{"n_layer": 8, "d_model": 224, "n_experts": 64, "experts_per_token": 4, "d_expert": 96, "d_shared_expert": 0, "activation": "gelu", "moe_layers": [0, 1, 2, 3, 4, 5, 6, 7], "router_score": "softmax", "normalize_top_k": false, "routed_scale": 1.0, "balance_loss": 0.0129, "balance_bias": false, "router_noise": 0.3, "router_logit_norm": 1.5, "init_std_router": 0.0237, "lr_router": 0.000386, "vocab_size": 8192, "norm": "rmsnorm", "norm_eps": 1e-06, "tie_embeddings": true, "optimizer": "soap_variant", "lr": 0.00966, "batch_tokens": 131072, "seq_len": 512, "train_tokens": 508100000, "steps": 3877, "dataset": "wikipedia_en"}
Below are experts of layer 3 (counted from 0) of a mixture-of-experts language model. Rows are named router (the router's row for the expert), down (a neuron's output weights, with its number) and show model dimensions 0-223. Each number is 500 + 50 x the weight over its row's rms, rounded and kept within 0 to 999. Numbers have three digits each.
Before each expert's rows: "raises" lists some tokens whose logits its average output raises strongly, later layers aside. This comes from a sample of Wikipedia text that the model never trained on.

# expert 15
raises: "iat", "aul", "ice", "ents", "a"
router:531518546478524516471459458491415516548548543477556560482506549593518517600498508456485479483514418510497434553520460495546419426481530446475375591572523553433485471506527528393595499437449421591467517505535485502367450426532462488573434439472528549473547481427469512493619495515484507524519474526562505562498444448478493459554499464490499469421438417500468487640470455612539498511535481483510428559495525448538470373492455540440504507491554499535511560506488491529568568496548408504506418496565610543557471448579536515540489480557536448517509602472502484491490498453521371466541544540444482537573453553454453466413464542592465493573494581454458534543459396440538476445480
down0:474447552520521475445606489514394485522446516537528514379439459547509516474523459488459468547480583453563465517460489475561489536512465512536490433468465529525526529534443517476447445475507431526483480507551521482528415443567535393487508483419521458570507482546468491473521493467583464556529555545395522529545517542465513518484489464509476587572587514566594572343565471472433565484469405383517464410582536486458445470452544443494480529579500554428521584443575369518474489554518483470545489546436431508429582566550506583489430457492487466523422557538629418409488386497507443508498528478564472463493501542576467500565428602505482465460504485437534543483513494476547536532482
down1:549383460492490465582554458534544492538404377457569462426420482471401528522475427507456546468504500486489545522490472566436482512514546506544538469455531545566566465500524455454558640443503489599528472470521477526508403527572495426468535491444538537533514460455417475489509557497559462519587532407393476519497468562464487411483401518539513473491528582577535530426534535498514420500518479488413493473495489417533590579515538544525456487476565375490553495521555527447452537486520546453496545567481417559467449564527404529408515431469614490525506503504492489466468534536516493564536460581480505422474442531504498509588487553500585396501477423513470446505647524450529501567517
down2:477444518419362574515500429496421555516522403532475536372497494505554511424445511541421397506474511524513462563455579533522461450406496559394357429537436508448464516535503504509502541572495449477483529479439502451490447500602581508434439486404476475553558514523572555562384426523539507518543490454496511517508525553376438562396482488495440545539564533528557500534443503474500552491518488457466476455446559505517401455475469442508500512509446552426483383515532494527459498407493466541507461474526562520546461547553431489572533493450487466483505501405508598446568572474494520536522566472511504468519559522618580450454502505567571558439518510418522502473513474518501425546483

# expert 39
raises: "=", "The", "\n\n", " The", " Other", "Other"
router:490491451545479465523451502537447500467503454418492503490428500506553472492582487494459420484492504516445461483634386537479505511462515611577513526480520487387584441525532546444507477597473604539507510555577563505454535571545599521508484547474524472499567430525467419561542508510414506527555517508442429486478418462446549480497463524413477491403457563553421362446552520513573536480520524515537536601492524528538468535563453470471556361492572429505470544465490469548474478528558481367449538603485510509544537468501568366496543541503577542521444497617465511561500500527543502575555556491527470494450461469546442457492508449481556474530483446541462457599422523441481572477489
down0:598428457530508597491554512492406466479461527460415558473565556368431512504427418474534482537447580563486581493521518523547516455475554521528512555515519438473441571519489435516475468526512443435545506493455452434493465508559478464467519476521466480495481509481453471404541579480613531510519543541503485532438531466415539503437495476574557521590456474448505538508459626419455487524432517459501513495525485637568533512543478468476433478499427460466518375454503569525464477495446565484564568536486421481438563577548592499557454473533554541546572566492432403439472413461518411444478537556443532393466526463471490569435540513485505501541444553515395475479475557508599546434551
down1:424448497529517494504481522449448454548483430586535509520509554575547510519453503436518545465471518477512602451511503555427548503520504442514456613499479573551528514500523552388376586534615446602574615577480465549488634498429628490478488500541433466472432488466524466565530562477466406513549525409466527509466503468519510489554431496477509449478474488614438460518489512435517515555481589585494501500475505477417495454530505545459530558457575512503515440560402517380545386512541449501491490555551569512550502537558518487582450476542416507560555546490515471498558497510494471578516457493476449629418474573454473500464433477504424545460507498495505421577522450503522471449538
down2:458534563526484437433547514477466586471553577479542546497472487542462524433420496421533560477613557515403440468539466422527531453452394540482442437489522471524552469370603465409417518491492508456507519499461529580490532555486435492574473492462489537406505494467538466490560523544468602504415533501447553463541542468372593496459451437513484429492501556527505529414550532493514427483521550524464489509515495515595493513480455400453518543585503596502449478483477606541513489463540464509523526474532356549509464496463551555500639481460476488452592536493500499510568488626467491509414448455559477481459487486485563414463491521593534502501494470472582608465560480536548444460468

# expert 12
raises: "=", "|", " Society"
router:524550496476454433503485551503473374554486582452615539491516472535467474579526450516468546553399498570469452475569547387540554486421454448571599538464484479562561496643521590547530546516532427419501478501462549565453527472626556489445454556560559483486529491508489504529432474475557464473502479443568504450522554416533444433466621503464573576500515489527518507568496535454473482541459499461466540567543483448503423518556504549442495504543485511457511564385473495513508562512428496496504567479568482498518453553465447482527514536584518545572536507439431543412472492492493591459466536511388548436542643502462510519436446499516520407514509458493562441490542419554546418430477
down0:468506516507561536475519560497535411557486486496522548493541396546542523441527514476502565438522489519519553453574441535567488555424456437513528524448499590487451538523554454528519564458514520444509441515527493569553510481486501540402532566501458464475449583545430464423515423471573424510515615420471439525490494563468545510583523475537534551441590556462497420545403511485484522496483498413525481521474500500512463463502388583518611583514530482510576505424567529563389568463456557485480648543451466544529583539491512468595410376414504553616472488423476473512453478410529445541579432457466421464490467474457514476518473446600491458518529502460459514456446436498490487493429
down1:421555564548505454515535506518379518544433393478534541508579567633424507493481444586458445485574448604471515489505487462561521516556455525520535453422587467546501519489517523438415564584573497522572511552553527488539499464485483484581587444496516525503533533425529515495502496475487466462539611507492503499519499550480523541480478445472536487437586578484484443495433490511534500530513496472521493496476525519575501531490666500500490499554549489566474516429428534457505438520567521423542580497462513502460467443531519508533571540495517498487542531519611522451528591585574608478527591545504459468522488554519499372589527553580506398506450519559489490420458454467513310466484
down2:573505369470532528542477531537614568510451538560535492522472495451542439421461467450498503480537505528500487500406489553441495515418504560449516493521477438451452446506451565485499580483519551513430385467544550453547512412465475587395374462516469545528535493499498469463508511423523535586540481501492556490482467501398534599555472561535486357544447567540435485527451557550464523476542533449433427427498495430495517444498501427504492473483450484582502359499499508508441522481465612451502427510442497501406484504434526572528375453473446420528533510591463474525483470432489457522554482520471576507491517456550512532464565415509546522449513566517543556463609546560474464486615

# expert 62
raises: "=", "Other", "org", "\n"
router:586467532556564520476502590597497525526570508483441485439428467464496477490571491453468563494529454497431607403409490445485453524462482521458478558497485468544414506468513429544516573504427531474521507596487564524514536499470461493563630569566446544455485501554426503434489571493619391463450501547595478426449432434479525524430453495512572544463469546512624496558521470508519515537491463492470509486554520575554596537497585519486466468475468496507457520509423472562476540522498565517597479492494431589515534499477529461502532453519551576471470450448594558508442513413469450487544564621508490465533510514586519494557515564531602470522469426566470532604589437543594510454560
down0:426539497509469575490566500518446543488555524464488503557533460465557466501566501518493549441403468519518577553599524586512439520482405539609448514433510401461456433473525493451569392501512511515538541463467427438419540429549484463423480475468460509495470520510460489615393522513489538572502449491476492458560539585468455456535519540394503556429466553593579469548527501455407608474440441527551410458498551468483516465575498568542460461453466517473482497525508423512521589513485445535482469602546570458486563567456458464606492479545489521580503585583447516402391469441463455451528476481561429548497570481445491544551578491461509439528481538498474545488453460494401514512574
down1:518507500495622566558496469513462378334525480438476532561482567470511525436480503426521529494484491479529535476568536550480499564458488532540401502492474504490449403480536597476487554415456495528510549543481502398503521581581580475485563485526513544443418553630457400490610482556514426517476456446537528456543509510526547519386515489388497517438521435515474414525555428449566488544471524547489509460577525561484528544468517534412456473501555332505497478490509569439493509451498480444545461544429553540468517486457461470517410444503550515579494506485472429567522521482490497471516554445484493506525473621500572406563514459502622479471474491502532593448473474512462457434532
down2:550496530490486416469527571600491452438509519527432524552461508598474480550524551477409569579621508441456484441565486555446495474477535458538460439455464590496485562473452543556452492484437381477494502547456528557512524445506499454479480497495510505514590555558552493492557455486542457524557524562367441438543490553386467492524514551549495420530596540577410498606475483416481542522400515438464489583460403466455387549550422456473418577471475499441498465523498482465447467545577477456519470446457426560440550484429551532448468539565540468542501559505494598575491525496495499549503435537515442495533526468574501410526592559527519515455502535451525473530527428462594444543555

# expert 1
raises: ",", " and", "-", "."
router:508484447528443432506518428458545462505534515429545488501547444483523566473454428462465506506512440490423526500426494511525538625453521478510532478507495482495485520544376439472558525469523486530503547406544520519488543630547485573559554532470581390593481481505524543413520429409568439417508531459467391539479546558445470434484471558621522511424458496637413505561507528528565412491431529491429458574526497498424527573577513474446640492524490596539549448531516504510461455497457489449532493533512500426581503512571438499519566503544511408459442486461520468507429507437493525479464424580419458561446437500572540467484431428449543567545454474517484492483467477522602522501513
down0:437433455435439490540557522578440547513518388489468536446547455483457434501569490521495475466490576478497583497444474511448500484539508472526506557545568503485490555486578534527535539431563444476413448507539479398524530511470456497491514492479490554473525587579481590570484548431489548524519431535543413438464536496552549495589407530413428585522481522510531552517426543441429488520501484534609515530506426583474461440480497446494424462437545491574466445544528519493441515589482535496519490511491411556475512490498496381584580525467451500443449444516503418399475387442482443585540549557546551465505597565519388463595443626549449461483551511462463479416554462471436489487507
down1:324468479493526470530512480573409559541411450470560470514514470536421429541526420526556498526461431441474523566462446467474479499477543501556453580463604495501475433426503500496473418608526409558531445524490515506565530432528589549514484511450490549524579441532526483417609508634507454482530457625401528534478415510478598515498482488472558352513520553473461507432543540468553554552509444449489462500561567451481527563511570550447467495509488431471490526445419559473521459586553490524558491544452536526450501504497514487534451521536579553474505455549478515541545490501518522472525506546496504579486480544453550470504514481586537485621510508403441535499628533518465476551586
down2:499422516399509579510534545600491600473542498548489487493455582503587389461517421424455524577513463509524462479399492544425476450494476506533451528501428549500427535479536538420543491517486441428381430516460480445524522550439494537503464463535445500608500584439528484530540457576494547391537491490439517539494562455421590521498447496426463500520529488537479487512493552471455604505497475530490544491481583650546477494418438484499460538584407425379439454468462577654486481505546594496510533523410540570479528457489496496438520538561440512521515507499532501491537426399478456557618469542477514473588504529565520470482469522540529517521499495547528522434564513533491465555467

# expert 61
raises: " and", ".", ","
router:531511595489421439515459576536577540565499468530511485473478465476421576531550443500532598495560452477498513467477482493515487495433476413501540412460505533542557445478499582486464499537576512446526474537585439413467554456505540456543513523382603508490483580380570493493550505477433512513520487518460468481578424470492498478471563533522532424496524509461527510596630438462473451489541488477425439572544459502436598501583431533490478396539537631515502476455458534505435459529539470532423537569514457502533533564477507533432564455456500497490553497446543485587566441493508458534430525596524467472470449548541487382548500428482480450473416469522572442454593595588503598478562
down0:487496478569486494555578508513531570445460545503532611559506489391576479528548560504486426459475431559535511446442550492572452458458521560503579440484633442599478491472551413490498513521506526564511456467476553488569481496574521554446554528515457630524480452542485472511593480530469509483569621459468489523466627488515550526401548380604480589558567598470605524522461482558483440518406427564545504461574460516469509568476541540555626489478528451518501485496518521414565471462527497521429474491445414501455507505503464504502494528372547491462405507501525458447450513445493450516627518499544536452473484514517473553521555535537518533472556525526471522466529499470558469594510
down1:373392615419486490522599515529429483445528473498458489571464560465465461462492457575432503482477510502552538416388538456527465476516524508537451525464428487463580436490447539425541502566458540502506527489516487484486486511536546448446491457454563590528532493548500497461513491413513362494461562603489417469499459535428500434650420481457409567515531504573515480541487532490458528491528538520541459420521486552477460485551425458480500474455455502414483524405475550538560516567570500488565518456481448588452420478455441458537471587495593490513483464545591482488428624514483621481459561495488566481542512469512538499523609534546442452500503510467464392542539497503483416530559
down2:553467518546481500462448426472463570550452530473550490475473527506501454560448471515414484484579492564467459425488557577505430443528458498478465424496473490412462550435587491424562454577398500444505589564548584576475468505449337476469447435512549459539486507444475479469516541501489472561528562533542489508486541507503459476399454549484520426575401402469400545518467541514529517472451498515480545480423510480607412507477522521546366468501483450428492477371520482539456442462491534555497510466498482537555449511531492483559539610492500444576465556567543452590580451512496521520509493519480543487495562431573564518603496477540475519497464430565572586534606530394517500552533

# expert 4
raises: "ps", "p", "ver"
router:474506448514455557480410548389537454514470512545454476445539498423535538437492513531383439524488465408560568503504553453544552485491525500438519476591547505470510543504500520480460576463499500535513450569440528549426470508613403443512503550512459540593458417447494593520508407425466645511532463433588553470547392549536590443473481482523556538446398457518540620548519517509556504475495437523490501470500471528523400489464427561473491435563519488475470626405514537445510453526480494518456476393531529524556556466567506450507469477506549483527527435432445588460503532609513494453604416550567520468536448449502424429545565522449550489553516511489547535519537521470499514554483
down0:560502526462494515542531453517497465437447538529474474441476455548488449484504600484550546536530580612470534439515423556537486590510489424493493489512522451521346487500439491473575487510605523534401512490471537476530459506410497528566555473549557431444556481462516452633558448506523524525531486456458459425541470442548458449505494482481504583501558505488488562533438476572581408572481576477481435451449374482443506581463475501546499440401536445530448508444581489572525466511560562576467582547517456448503543482541491524551492535488487482488562474458563368555439435542495366483528543477493485434479602496465550451572527495482521443478516569477359503436397476521503477516487
down1:552521535385487429586574484534464532555462508482508598474568449426483557527387455501531517559416480533466544506492434529550440513474461504588459482666461471419568429484481488510536567550510557485510451455527411497576550437587527520463511484483513495488512572501602551516597471579552452442448561485508476434524557403515506528469561396435525362561567553598497454457536528488535466482494427515512442485532624614522451486573492467541495486506511531473537382439476492489459519578551473561467494561479497560593485515464462549521528562513543500530481520455514534527523529396498575488472525493504520588606545514531496488475440492586514448486575467498503424554514478457546522485500
down2:519480520507534483452427469610475582506379556526540507487436584557513491564447420514501468547532528533520429544475484536443458536429520512474473512513408492508542540427527502514524445513426514473523490494458490458415448444565426517588542514416481452500453563497439463484526591544584470493501513468365582502557599483487477487510486531541461392494534588467382538492422577474533594553499457480516562491502515480516477557533481581536392503497419562378514467507500604498460483426450515541471458495424477462454485512529500557552494459547540389457508583473530497499582501524519464539601623494437579550431420525603550414494569507459447530481455497509431509492532456490556485535555